config.toml
num_hidden_layers = 8
hidden_size = 512
n_experts = 32
experts_per_token = 2
d_expert = 448
d_shared_expert = 0
hidden_act = "clamped_swiglu"
moe_layers = [0, 2, 4, 6]
router_score = "sigmoid"
normalize_top_k = true
routed_scale = 1.0
balance_loss = 0.00955
balance_bias = false
init_std_router = 0.0343
lr_router = 0.000911
num_attention_heads = 3
num_key_value_heads = 3
head_dim = 128
vocab_size = 8192
norm = "rmsnorm"
norm_place = "pre"
norm_eps = 1e-05
positions = "rope"
rope_theta = 6270.0
rope_fraction = 1.0
qk_norm = false
attn_scale = 0.0884
tie_word_embeddings = false
parallel_block = false
init = "normal"
init_std_qkv = 0.0196
init_std_o = 0.00566
init_std_up = 0.0196
init_std_down = 0.00245
optimizer = "muon"
learning_rate = 0.00823
lr_mult_o = 1.45
beta1 = 0.9
lr_head = 0.00601
max_grad_norm = 2.0
warmup_steps = 200
schedule = "wsd"
decay_fraction = 1.0
decay_shape = "linear"
final_lr_fraction = 0.05
batch_tokens = 131072
max_seq_len = 1024
doc_mask = false
train_tokens = 1103000000
max_steps = 8416
dataset = "wikipedia_en"
Below are experts of layer 4 (counted from 0) of a mixture-of-experts language model. Rows are named router (the router's row for the expert), down (a neuron's output weights, with its number) and show model dimensions 0-127. Each number is 128 + 24 x the weight over its row's rms, rounded and kept within 0 to 255.
Before each expert's rows: "raises" lists some tokens whose logits its average output raises strongly, later layers aside. This comes from a sample of Wikipedia text that the model never trained on.

# expert 21
raises: " ", "\n", " S", " –", "-", " in"
router [140 105 135 156 136  99  93 190 112  84 124 131 158 120  92 132 130 148 124 121  83 132 127  85 144 146 121 146 121 101  90 128 132 113  88 111 176 122 100 157 106 157 116  98 130 104 126 124 139 139  98 101 109  60 193 120 116 137 110 145 156 129 140 137 138  99 132  90  94 142 128 129 140 107 134 111  92 129 124 137 102 154 126 127 129 122 118 147 117 136 132 127 142 179 159 130 175 100 145 121 141 144 155 126 135 175 143 143 114  96  99 133 115 115 155 118  98 120 120 116 135 144 112 142  81 138 121 161]
down0 [112 129 134  86  97 165 193 131  63 151 173 111 157 113 168  82 102 125 199 111  77 119 134 111 108 117  85 119 152 110 146  82 101 135 112 128 126  98 139 185 163 120 161 110 177 132  90 148  96 112  94 133 132 113 110 144 115 118 169 105 121  67 146 117 114 122 148 135  96 132 127 141 174 114 160 147 120 154 109 109 133 101  90 165 143  88  96 137 101 139 158 153 108 146 117 116 177 127 153 146 165 137 121 146 149 116 117 119 112 129 158 138 121 116 123 117 134 162 111 155 135 144 134  92 129 147 110 150]
down1 [165 140 111 154  98 163 130 112 159 129 154 118 116 169 113  85 116 123 126 124  81 165 114 146 133  83  98 162 126 147 124 118 140 113 161 115 107 136  96 133  96 120 136 105 162 179 103  79 138 104 116 163 134 102 165  80 146  94 157 168 143 143 150 103 141 122  97 114 138 139 115 109 121 114 149 145 117 116 115 166 140 129 138 134 152 136 136 141 125 129 132 145 111 111  95 147 159 112  73 120  82 105 122 123 149 144 162 162 115 144 104 157 142 146 132 149 101 125 117 134 120  88 170 108 141 118 133 102]
down2 [133  85  85 137 115 117  94  66 149 148 118 138  92 144 168 119 140  91 156 118 133 123 146 139 133 127 100 154 134 138 153 161 108 132 118 172 123 169 124 142 141 137 147 128 136 122 119 134 146 146 142 122 164 126 140 144 103 104 135 152 157 125 163 109 112 142 142 102 114 100 162 106 138  96 134 130 180 153  93 104 147 105 145 134 173  95 148 124 131 112 143 104 114 142 119 132 126 150 109  91  90 138 133 135 119 125 185 107 150 144 105 114 135 145 186 111 100 114 149 157 125 132 141 119  94 111 123 143]
down3 [104 128 111 124 142 122 152 120 128 156 115 117 128 148 147 142 115 125 149 122  76 134 166  56 126 135 131 132 127 124  94 101  99 104 130 132 110  92 107  76 158 176 114  85 123 129 116 149 140 124 128  70 114 142 143 108 163  93 110 145 132 113  89 103 121  90 115 116 140 100 162 135 175 156 165 146 106 125 148 106 115 122 115 124 125 167 158  81 117  94 101 182 137 155 110 124 112 149 128 121 136 172 114 155 103 164 152 154  98 148 127 138 164 137 117 130 144 132 129 129 131 142 117 140 149 103 113 122]
down4 [142  96 114 177  92 109 149 159 125 133 153 116 106 143 105 122 139 135 110 109 103 104 168 112 163 148 144 192 119 148  91 115  97 139 140 124 140 120 122 147 139 104 162 125 133 115 129 162 116 102 121 140 135 138 151 134 120 174 153 109 124 137 115  88 127 111 155  95 175 125  98 106 143 126 164 141 134 113 124 130 122 115 160 121 175 135 132 125 138 134 106 126 124 149 112 108 131 143 137 153 148  50 127 130 112 121 121 123 139  97 145 128 154 139 145 104 151 164 149 125 122 120 120 123 104 127 140  84]
down5 [149 147 119 157 147 151 121 149  89 146 132 150 142 135 117 165 133 108 148 139 109 114 119 127  96 125 114 127 144 100 117 103  68 135 120 106 187 107 120 125 119 135 116 129 119  93 102 123 150 137 115  77 125 133 126 101 130 142 107  78 114 125 140  98 134 101 144  89 122  99 120 179 115 113 154 173  97 170 123 153 130 102 108 131 107 113  97 151 162  96  99 162 145 148 144 149 136 191 116 163 173 130 127 148  86 101 115 136 119 134 124 164 150 117 114 105  95 126 119 121 100 123 119 138 163 123 153  96]
down6 [122 121 149 144 158  91 147 128 138 148  76 106 120 148 116  95 110 109 186 112 120 138 131 169 164 122 154  94 152 129 135 178 187 117 121 118 111 133 119  99 153 155 107 120 102 132 131 152  83 109 136 115 150 138 122 157  99 128 144 134 115 106 156 133  87  75 134 113 117 137 108 151 104 151 105 161 132  90 165 106 127 132 137 123 103 128 128 141 142 102 138 124 159 121 107 106 134 142 128  89 129 111 120 129  63 104 116 136 135 142 114  97 148 108 123 144  91  68  88 116 154 104 120 138 139 137 154 141]
down7 [113 152  80 100 127 151 134 150 117  81 159 149 125 149 154  86 153 156 150 133 138 144  88  99 154  76 111 110  65 119 138  85 131  95 128 115  99 174 133 125 104  89 155 163 121 150 120 142 133 115 108 121  98 104 113 112 145 131 122 129  90 125  86 133 143 188 131  91 169 111 153 134 118 147  97 110 163 161 170 145 126 138 126 124 112 129 139 125 123 133 157 135 147 133 158  73 153 162 117 132 172  91 133 140 134 155 106 131 142 140 126  99 154 114 137 141 123 125 102 149  94 147 126 140 142 152 115 145]
down8 [121 145 101 138 114 130 169 133 117 106 107 105 182 144 128 137  78 135 153 121 105 119 149 104 130 129  83 124 109 100 113 165 123  99 116 122 114 137 108 143 107 148 144 135 133 175 148 137 114 165 133 129 138 145 146 134 135 122  94 142 117 140  96 129 122 169 125 118 114 104 175 125 149 147 166 168 139 112 111 128 110 122 107 151 113 119 143 103 130 160 157 126 146 197  87 119 121 153 132 121 123 131 116  95 184 138 186 131 101 124 129 147 126 107 115 132 154 128 146 137  94 142 165 112 165 130 166 116]
down9 [ 68 148 110 156 108 158 136 115 177  99 128 138 114 179 158 124 128  86  77 138 133 106 143 136 112 144 129 146 137 105 144 107 133 129 135 132 195 154 132  97 125 141 115 128 117 137 139 114 154  87 122 150 112 145  75 124 104 177 100 137 144 122 137 148 144  94 127 103  93 170  77 122 133 103 143 105 156 129  96 139 105  98 124  71 125 145 115 110  97 166 100 116 110 159 127 142 132 127 121 112 113 118 136  83 118 114 118 154 144 138 101 145 135 149 170  85 132 160 181  69 120 166 156 117 101  66 118 119]
down10 [139 132 102 140 174  88 134 151 115 156 143 103 173 121 124 121  98 118 107 135 151 147 129 150 156  78 154 111 112 144  91 113 133 115 129 117 150 140 142 115 128  83 132 146 168 110  65 107 147 169 126 116  96 118 125 127 107 137 100 103 124 100 141 104 152 124 139 113 154 103 126 105 121 124 115 130 143 132  99 107 132 110  62 100 143 122 124 139  85 106 145 125 106 158 149 190 110 147 115 145 113 127 144 173 147 166 170 112  80 108 171 128 141  94 108 126 147 157 123 153  91 161  84 145 157 124 113  82]
down11 [102  85 103 122 117 114  79 104 128 136 141 131 144 121 109 121 176 128 118 102 118 164 140 152 112 133 122 101 134 105  89 136 132 161 111 119  57 114  92 132 134 121 132 129  99  64 151 138 134 125 135 122 159 112 128  84 156 196 128 112 106 111 124 109  99 127 134 130 109  96 130 121 132 155 128 127 149 117 144 162 121 174  87 123 114 121 165 150 178 147 139 121 131 123 121 157 152 135 116 108 160 135 144 134 141 124 174 123 164 144 118 108 142 133 100 141 151 161 127  78 118 153 104 113 156 143 194 133]
down12 [116 149 138 144 118 127 119 121 151 137 173  82 149 131 144 138 109 166 140 137 142 137  90  90 140 165 148 148 126  86 115  81 159 160 122 142 139 180 131 150 164  83 119 105 113 124  99 112 188 132 130 148 122 101 131  97 125 115 117 104 136 109 141 150 115 110 158 119 113 166 119  86 166 166 160 129 139 141 139 141 153 135 142 108  97 106 123 104 184  79 135 151 133 157 129  65 117 143 110 163 117  93 138 145 129 125 158 171 143 105 152 132 132 132 102  86 130 103 165 127 132 121 145 163 118 107  97 112]
down13 [143 138 128 144 113 121 133 183 139 103  94 141 180 114 121 106 136 100 133 126 143  97 162 110 123 130 107 162 167 138 163 107 102 133 138 157 165 160 129 127 113 137 142 119 146 148 135 124 117 137 115  99 112  97 113 202 104 158 141 114 174  98 144 140 165 148  86 170 123 159 177 160 115 210 107 136 105  75 126 115 144 128 120 137 136 107 159 129 106 142 132 126  83 146  94 139 154 147 115 107 129 128 124 117  90 111 132 150 134 134 112  99 116 102 101  83 144 140 133 116 108 109 187 112 145 175  70  70]
down14 [147 138 180 103 144 121 102 128 167 165 173 131 148 143 125  88 163 174  63 107 141 153 115 104 138 120 112 100 129  93 141  94  87 125 119 134 137 116  87  85 108 162 102 154  94 106 123 173 112 104  90 126 122  80 108 121 133 139 151 117 137 101 119 129 121 116 122 104 106 142 160 120  99  73  95 156 136 138 144 117 119 134 131 147 140 122 129 121  98 138 101  86  84 133 132 131 118 151 141  72 142 118 144 119 131 142 127 169 128 169 155 165 176 106 154 121 168  85 117 176 109 157 136 144 113 159 104  95]
down15 [120 154 139 113  79 132 148 119 158 117 141  93 122 117  99 123 119 116 125 149 124 134 112  95  91 106 126 116 179 130 109 127 136 153 131  90 158 103 123 115 154 152 125 109 144 148 139  85  89 146 159 139  83 146  78 129 113 118 161 125  99 122 135 119 162  75 123 160 115 127  71  90 112 143  85 108  96 126 151 121 134 124 148 117 121 137 148 132 122 172 132 153 138 137 128 109 132 135 102 144 144 115 116 111 158 137 121 141 131 130 121 124 121 137 134 113 119  82 152 135 128 151 117  87 103 122 124 190]
down16 [ 97  86 112 122 159 137 180 107 111 118 103 150  99 129 146 151 100 117 125 124 130 150 171 139 137 134 132  94 155 110  88  99  92  94 126 129 116 183 156 129 137 108 110 169 165 131 123 142  63 129 136 121 121 105 152 164 108 144  89  99 160 134 143 179 140 130 139 122 161 118 112 120 164  94  91 115 118 117 143 112 129 136 106 163 157 136 109 190  99 154 138 104  97 143 120 146  88 105 127 104  82 111 148 117 110 158 136 143 155 128 107 109 112  83 118 116 102 119 129 138 117 134 166 115 152 173 120 111]
down17 [114 120 112  92 133 113 151 176 144 166 134 114  83 149 115 103 144 120 128 136 124 129 132 129 102 202  94 185 145 144 113 103 136 143 124  63 155 163 123 163 127  95 133 105 128 127 130 153 129 107 122 150 151 104 166 174 145 103 154 145 132 130 159 111 122 132 113 164 129 139 104 129 119 133 144 118 136 149 121 111 120 127 132  88 140 114 158  79 145 148  97 107 138 141 153 188 163 120 111 134 104  96 121 124 142  87  79 113 131 159 128 144 134 125 120 153  82 155 130 132  78 166 157 132 134 103 140  92]
down18 [140 170 116 122 111 104 129 154 141 128 127 111 123 137  93 112 112 106 120 112 136 120 117 145 147 119 132 147 104 154 128 117  91 127 156 137 124 146 184 177 136 134 141 122 120  82 129 113  80 105 131 135 104 122 140 144 141 133 104 122 118  91 149 108 138 106 143 127 132 143  90  92 114 124 177 140 109 131 128 105  86 100 176 115 132 149 135 168 168  93 135 121 116  88 111 126 127 151 142 101 152 151 119 133 132 140 151 136 164 116  90 148 109  98 147 103 136 138 146  75 124 118 104 116 111 176 119 189]
down19 [121  95 130 146 166 137  97 160 118 146 127 112 151 136  95 144 144 177 104 124 175 117 105 127 120 125 146 163 123 154 131 160 138 119 133  85 142 135 151 136 103 142 105 170 122 138 133 133 177 168 128 163 156 130 128 153 119 132 112 111  93 112 102 130 132 180 125 129 114 134 115 142 148 179 112 128 121 146  97 114 203 126 150 128 133 185 106 138 120 170 147 116  94 118 160 130 102 109 114 132 135 129 151 137  76 135 135 140 119 118  94 142 149  93 109 159 131 132 145 144 129 132 137 118 136 106 124 173]
down20 [116 132  89 141 104 110 117  95  81 143 125 136 134 135 125 128 130 105 147 115  92  75 131 101 117 167 146 161 153 147 116 142 168 128  98  79 120  89  93 172 138 181  80 171 123 174 169  84 181  87 149 117 138  87 106 131 124 111 124 134 103 147  82 145 154 118 138 149 126 142 134 141 140 156 135 164 141 117 135  87  87 118 157 148 125 134 167 110  87 113 106 102 117 194 146 156 108 139 121 120 152  85 137  88 114 144 139 104 120 145 123 106 155  98 110  71 107 160 166 151 129 134 133 160  99 118 146 122]
down21 [108 123 158 118 160 101 102 119 120 119  94 121 142 141 130 189 122 107  89  92 110 120 154 103 122 126  87 146  90 107 141 100 106 117  89 106 142 138 176 209 147 106 135 110 135 114 115 124 105 115 170 122 124 121 150 174 132 105 126  93 139 131 122 169 105 143 106 149 123 114 154  93 100 139 120  99 140 150 127 104 129 203  97 121 103 127 123 139 116 143 152 152 130 106 129 159 115 115 169 151 147 161 164 128  99 166 131 156 141 102 143 111 144 140 131  96 129 113 125 161 136  97  97 129 120 117 135 176]
down22 [126 134 169 153 154 136 171 156 121 109 144  81 136  89 106 138 122  97 150 121 110 103  86  90 112 187 108  89 113 104 119 127 102 136 139 111  99 114  78 117 127 144 164 119  96 112 171 160 163 123 123 130 153 112 145 161 123 111 130 112 138 168 109 111 117 156  97 112  74 160 132 138 154 122 104 121  92 111 159 133 133 137 117 103 136 147 140 160 152 106 132 187 149 106 157 142 128 129 122 112 115 115 155 110 145 142 153 113 128  95 143 116 159 122  91 147 157 122 159 117 157 108 184 147 149 147 126 158]
down23 [154 179 108 141 118 135 111 145 148 142 112 167 133 147 153 123 144 139 142 101 119 125 129 151 175 145 111 140 143 135 137 164 143 150 141 141  96 179 127 171 140 138 107 146 157 125 116  93 117 112  99 111 100 153 156 127 142 110 178  98 130 161 110  56 170 137 115 156 135 155 109 119  99 111  97 131 134 126 114 142 119  88 125  94 125 138  91 122  99 136 131  75 114 167 107 110  57 119 117  97 125 150 142 119 124 100 114 128 143 129  86 107 109 139  79 132 133 140 135 129 106 127 132  79 108 170 119  75]